{
  "d_model": 160,
  "n_experts": 48,
  "experts_per_token": 3,
  "d_shared_expert": 128,
  "moe_layers": [0, 1, 2, 3, 4, 5, 6, 7, 8],
  "router_score": "softmax",
  "routed_scale": 1.73,
  "balance_bias": false,
  "shared_expert_gate": true,
  "lr_router": 0.00101,
  "lr": 0.0179,
  "beta1": 0.95,
  "batch_tokens": 131072,
  "seq_len": 256
}
Below are experts of layer 5 (counted from 0) of a mixture-of-experts language model. Rows are named router (the router's row for the expert), gate (a neuron's input weights, with its number), up (a neuron's input weights, with its number) and show model dimensions 0-159. Each number is 500 + 50 x the weight over its row's rms, rounded and kept within 0 to 999. Numbers have three digits each.
Before each expert's rows: "comes after" lists some tokens at least twice as common just before its tokens as in all text. This comes from a sample of Wikipedia text that the model never trained on. Tokens count by the router's weight.

# expert 35
comes after: " |", "|", " the", ",", " in", ":"
router:501518386588437481454448555507518458515481524527602493500468510426551418485438483538504542444523573458514540476409450461546494501474533520459513521529503435556546423533469304447570476538482508565479539553455524438534423533515526468556580460507504503590530491466519544511514487536477454490524491466570549640507502536496541589464498423569566528425468430520449527507429483593518506554521540461518495577477480442546504553548592500452527452494490404482455461631468565428489543540455570
gate0:485553476495404508462561585432545589560434549583454559528579471514515477515487484502485598464462487515547438452534461501476397581607470466494513535509533590474527481482400523469525486485500525565512536396576556429482511447539551579579524546456514577494523519497491524478445423561532565435464456397505513504495586473424537526531532491540462424565522538496519495405427400425438522422563543598433499465477498516526515488529554453445486521441472460491469534576559507553490383434549519
up0:560471451501468520539497468464432557524587429461485490539474483504470472606467494476548531476561515498570514538504494476459545478446521447461489455530478509508577463569469457519426475474559488444593502450464476593565498678521478482464588566542522556528498466637396486422501446593427552554520483522551542459478522447515542494481473443490480521424496513498442468615497505490399463585557425424507623550508416430513399492513462509508405468469471486489479484498548465538515543598556504
gate1:525594535508467444518517550541503496488522494512507487471566513446557484521581512595400454545496412459490461606456423462499487528511489523491565485531368540558429401480482445468503536463571533444623508578434447508462493413460546623512479509561530489538440437528444543480486503575471509530526430432510476558512512578439463567474505480578438548419485483543467438417470492497478585455530454485477496428442453532477567388584508501563598513553446509466385455478525543493515570509501489
up1:546613564546430492513516568494528375525507551546498439511462559553428492441503460570494546411550400475545457495562414497573474520527494428436533519540455471598454477481457494433482537418563590471527573443526489501503524428550584518470442551572499543455466501535543530436546536497444508455469447446569510512469546438427467533486519503546501545555481462504463473409573588402441493504543489450606521515510463523528507487522412433537565548518491396579499559547526476395500483412445468
gate2:503557426396506426479486468451486485562478547488574556532540458557434424539426501474465485413508556601507476498416527563549536542507412498531485459550504442545531519546568399484583585476518540544499486481490356398578523537477496503623467552530508530582468573474517561514586550493507615427479543504567529504518530482513483484505490479425537394497482500531525444580528462520462511441456492459532490449487571533453541542490474504607438440411597509537459426525509420507449522463530531
up2:476587462472494507576538482501527475518479582436600536461553502552457520552426548524415516446506505509456519528472503526537508571474444477473488544514486387503502501523530406464568579503521548473438545465500344431588554517456494562598427569508499449592491515480512566458579494466490568456476558546535502519464538481504572516476459441496538342547515542431562380534533557526499574524469485467500527426485533485448479518466435497609491496418642441499412472481459497492484567485507510
gate3:500498377496543496605533463566560551436497469513438541496471549550515532502518493612499503410454501467451565545544574475415401519551436461468471513527430505537433512521546528525442481497390496529460443448482456507601491463436453530523495586483501559522529421683493604470541567482519513426534481517473562485477466585467515482422496498438510458521465539563550515511535561473493528487405501488441568463466524443425565572497538547457374513455554466464470560443447470549434449482482490
up3:489552611450511462519493590479448459500400485511529479506534419560470457492518531491520477508483640513553446439452462564518638596432532500507488465501485530527559497477454530500534479546536495563565492449511598545421477510474575430486520477567578482510466600418569490499466493462486419463460474493526487499462468455544521584605508441515528515401492396519420497516412423493533459495566428532569416509497478500532525495466434463526601457557486541433413387591472497508501501550449512
gate4:497564552510522512463455597498507472481481535484525521539461399460461516448527557576532528439587511526477441501495433465553460601520537556473538515512459599533599513531529413549465483519509625552509420456518460448559562560460499462444589595441546504502471548433561474549476467539519535525540502569585453478444490428632433407500465493424506421458531462491557470399453499472521403507529403458544525487505545485531425565441456548606485471508523570579502442485507456470483481532504424
up4:448489554509399507438508565484515480478473534505525507491499501471497575480573535492506578456410565489472481491563431454406490504517568509485566521534462528500573493496533427550498450555609598536537396452391474491534495498528498478461522551396596435500434498443550474548441483528514485470510510489508547457464572448507470445589520532379601470545498540421571492544465480477517488561530432504611540521512496454576586552519443503499624426458380503545494465491547478516424384529542516
gate5:443520552497471467473447496552471388466521516474531548470474474476558445459430456506500459534527516465511510492487453469583555568451440528434551521583545543531549473477495482481404453434530441506560503501609476413398432611465465507472379503555500504507465574501561508576592525535540542477494462622567459571419517493514493472545442508514573479639528557509427515497489546428484583436547565451541495460521601425457466470416472507482543516524550530566576507529440557521461430521563455
up5:496515539534456553542546452467529559552536418495494545666527537562473507488492499493472507540428475496508526494404601392500589476423450537528552498464574551538467582510446541544388527602473402488538546407481556522446479503434498481538527413474490479472508492419564459495523497537484458487570544410509493565545513544470549512457575491444429513428451437396508442499488486476528506504551495484457446541453438576481552454518598483481516366460498481469542546479465463411536508478611541

# expert 42
comes after: " |", ".", ")", ";", "|", ":"
router:448465441539599414443521506515501508468498544463544442565595547458642533483435556417421513514562513454460493467504435574509497477544464528463594467485475537510449494564524462567467537403535522471451510547489483369521549509565483530550438454399514498450595523368418525543549515511446551503458514511530457486450575577482477505564450426499538531535513456466570570479561600532455576569458564462499507470521578498498529539452511618452494464496527568543422493518503495417533534493532549
gate0:441526518494413493568482438516469561482487605449397489496586472516618508504509539516445532463445514491452524538521544465522438514540491539566551529513474543456532500491574514516490585414529509467573419559511406375490484511481483539407472583509564560458541474374552530633541553517559550525511502607492446517414503474560470416583501442461558467557441452439483515501458529471451545489466514540485497396490526471454519493527381520484489514513491571568446449454449401542477528560535538
up0:485606493444504526413501476504507467549476524491570444575518503549359511535547502508572493492518461503546436415530533615363548498488462479492484489620538523516464515508392445506526498555403538497454564512484585654462532480514492502486516482491455513487504500585420501390463447403467502496551575441615500521661526512540471553520552512456455510379458524511478504493564493452517503523491543479411548520459475531496472440515542462497476481460461520503524496502530556542468458402527443
gate1:458497539459549458452548481525521529467414560520557544573561547449548400623534551472416562607501500587438474561456542532431508463487607508403565538475465538414514519501471440587497439453534449521511535428444476472575465545516425474399488499508567437502552529484487569522489585496556557520574468468543462475496589556520473410491577431433588479487590542523428526441497500541509579465504411513445473442466435467488456492531538536417483545472502514511471533461512534467408521474450453
up1:432470562486531520489468543454529558483437538617465527537628397506422498471561498550436526495526501450527555491528493480441541540430527441506577444446408475435481504529572498478506581539600503472434465445470471546541574497558452541576481536536485510519483466498435494545518565524420544453553442486456526407509448501565357422408448491507602516461527566527475496409460524481549500534395554535519488442466502452448430524618567502564471544473555495496566545455466522502538412455489492
gate2:480585522499544470511472477491453482457517408503577523544556563471521486585503455511400431654456441513502422520608420508499548553514507458360492472493496516432500546523555496470447433485563572453552476513483494460503515518571487527524501610556575514519431486526424440589455530489487460497486468542557499504553487433423613528479416510513468425512512516518441504440490467462489465453574509399527403501523499513550574654369489498452532477548529511580557496513497478520497492460455468
up2:473555475495545479493529517505516542453469459536513532365671505534485483559521494539406503482456470560479485469563417467417555572472460512435548561476430477496504600576568530505469516489476564509545536480413505547554457533588468597566498463520520539538467395444487555540441386546500504500521437511456498454455539432504534451448534560505447543544467573437479450437456408534481452538549548441435511399546544478512567538524520422533525479533555445499524549505486459361441441549495527
gate3:464557435481587473548477528464565459501495394467566483584598481558501538492422584383519510440506562485610478598415501476542548524520434500481590438446602548505467557513468488548530450484548485493385516577508547482504415535566474522448487431532449490473540553468518536443462478591482487519545461575551544557441450511451480543437486463525479473517456494522586461418500588503535521491525486523404443403576556511550490548509434494475479542489499529516508437378462491453481426548486587
up3:611532501458443461458481498502507503524496397491454428452506582401546523426605411490527536569485591569440416465455532514516506427507470495462553392501498459580515483462616527523472533445568597461506535576623544487561487498442438379557559445531488442568513545510542466501431480574534509512537522491552483600520494519545530561515473561451492479472490562550409490510521466591407423511454524561439450574504381467496498514495562472492467504492496525541509476504497432551489468490507446
gate4:537489516581510452471520543464430503544531514483554499495471573480466596433393514578452478438499592470558395524458552607426488424550501531479506536538474459478625529510561428541507509495439516517404633561562485499493484490569541388475532453505594496580507559525511415469512482494553589484498528459509482524550467434547491467416473560467555541466515455557506551547477494512403454453520458551496493537489509499413481579390561540475412501451523477536492416421593469472522525464511449
up4:483423420478466522563573585474489430475464471513441490514548590476556413429480499519409494525474457442502529507458516464540534490501446403517503506605455536515314507586454555461497479462536495546600489424475511503402465483446412542532453490601509587437516409507446471544520486473443458533502513485584478502480527539447595569517558567515496498540503501481534603530438547442483584435519502603581453481470429488496514489522532521482538526551512398461471536471491538601464563513513537
gate5:447431534473483453512514517418495538523531560623451467532587474402560400529547563546521586468542445575503490520481483445531522530544537544436514448456558406491461517581566407509382544507580544554502506485536430410557440510497479589494537480499450505442505559430480473528574438528560472485502493606549497566458574491487414439535447439510513465521461547452526474332522506477529544472469549484431515402535499462483479513605584566460524498504550467555557475482540520457509511508465534
up5:383520475558528557533444479485525587537445562488432507530554467573390432546464449499503533482468451449523574523458544594417589476475498557514566485457570543438486556519543414516495575449489540534442509493521537454561474579508501505444530463507441507499502607592446500576484535483511503617476522534510448467397528471503452510538431552376587489464448542533534496447446490553526437503490567530387508482515450450474472519576461432527534583512562386502504491462504482502471479505426618

# expert 36
comes after: " |", "|", ";", " a", " was", "ed"
router:471431445542507570501452569469497504476434511464502459481492555437587562497457531635520502513546550468458538582541587463461463481555536549458434599478536584446407552548507466448529463494476482553440510503430514456548462461527535508576524499506454581362540478462476532484437558567511426499622449462517557580440508474537474519499453446574462524519418510547554455448516416471447504529575534533468569539493576417572547485546478495524510425523498486456426488573480564429459502587415430
gate0:524451553415550496525456509551535534509497490467461461588490491474504516549482464512545524537577527656535487560430521495441586582513587544522566515476543583556500567542497448534532480541488476452440506523547512444565564550517529592442627513406438577403524520423479461581481545497483471450558496534516489510430555402536425470551440484465461457519410508462452454438536461429439524516506560532457541469441562384563525435482373429516473450427539476483512501494498457551495510512482433
up0:506439511442606492450482491535518523513596542520447507635446432490561530546592525547542569532506445536523500534530504432505494418539534501500571525545472516584428532517566429453469435597575355487447486569597573541552538572547533556396502470431486576433448540495480544508564524496546393457528465578457524530503528511503543577394487510514525463478438502508442454473502532429442496488432442542482526472451471496479490483472404514451505371502499490497484460551483483567489453525404477
gate1:510481488555495611597556608576492459422464499500526494434489521510528455574520524536381520489543551364533547561520527480453521563468489520423501587488536519412380454564496423448518470473569457431431546559438482532484493430469583476498452452540624510426505504527424478523525440475549536517550541459481356518511579571492540518477607477551521546539490459493448511434528472462479539460530564491448562505419474490525484510514388525462535462460439543496569465514464478529510527567483468
up1:597421435575513579593561556506527484476341504533521505468561562460541503492601496455469616492415523489471503521476533466380495527432479533431515527387475432488536457571514483470509434506464490477363538480463407571472530557506499564496541495573557462484533546527500513471493454475446494482536393446537386500497623521562472494568516516503438556498517563503444531504433482455509487510532529513485457410454490486596481578474419513567544515515461550454476511525515498457466590485505550
gate2:529526453473556604464550557499482555477452456510547504474496508507561524505374572485458554515507493455551469604512527589514528549510467494563463560487546498387491444458456435517476530454519439467565560522481438386504471555473597424546476542405476535445569462497507404503571414453515533506556421495481498496522520472437520490490432439453560446538529524505505544450546443498516478551556461402495552462639519589544572499520481384583432487451498458446463458498614519521426490567521466
up2:545446617506452446428542502597489486489520526485466508442478615471457538479515486515501502430516433484583565529551409470461501535427556451530492441535547453524478491435518500533520512541520572495454500453551562490498506453536487493528413472441592494610595378532525417474401580427437572415505451479443602511407464579538475467579527524528533493477470433497441398505538483545518494524516512470483521531533637486496458512571511475423499468534455537535500563551465409480518462443463586
gate3:455459374509544473584553516477506521560447494490483556479525544509557521535396500570503512526609434492572549495606550501493525498517479511574520521497550506518415421481580409461450541423545444437497447520483421372521552499477515461593563615593525511472469529549500489451514508537474533448501472488573511440584506521547462433492505343457443504451521473508467534469529484563395587393485490515440540444525521571492548562518471520539488410493567486553480559556574515534514455505489494
up3:540604554553460416474512465504569477501489404494520521477468473532498577526557485447546519417423462450445432434483488429481503504473514511535496503566512584462517474454471619557527448486532569571544472470501630599423523452469473557380501473431500534533517479570566462554429562389469524513498557555515467451492504554422528460539488620425501480530480538416501462506457533439544544542442480572546478461510556466516465446462537541456531544456511604432452414441431480491455546460511587
gate4:450487456463451558488521529469476529476501477528524531613538453374517558469530489449447500551561499453547458480554584544513505510525504459421387522466505552420472539568458497512591642503410406454433546483468500488558536565507508484548466498506555544415492465379493503550504529460538562547523536506454529427513545518463581462414515371488451529561515584545554437462585493455461637495508497509531509477556466448565573436485471437445555532495466392476531417508523524480492545506480542
up4:503567524424497495419507509533545479524517462454524448528534478566510457473493511572502483476472517530479539511507533476538622610536499507555435546588486502497422499422494494493554498455442552472391514492549423631559516530533472560462421695437460588576485537452508434486388483523564521473516437577458444483490396518460525536487561477557540506546513532520482455379383449415472434518551476449500524529532414487529528491532505490456518501427528442442427487508548504486532489542482561
gate5:440455484496550560524510524487507500480497447554578455596624454517532636480465595488496480501489621527496354511622519442443383450482548517453593487435551438460474502375482492485477573521491460463540584504480438438474521497547412477470506494507487488447473572472522532577535558533484482489411499441426470500507455581599497550503487504498493561537496523511558542529493388490485529577520524510434508476485532430456499544440389506474370536524523527526484484443517521538531535497480538
up5:406466476567535504510529586418487484429545533555508517574593442432473438489533479452496535556543525565438402496537527462523537517544593514431513471471502503469514578490446510455404496585520436545434332465461403480590532448512443443565466472477435502502477601439499565593496526505504499577531569524580519465459485621473478511485515429481451513561489580496527501538510591512514464495495538496472474432520517429490507434526468507482508574532483466475467453413501424597433459599505520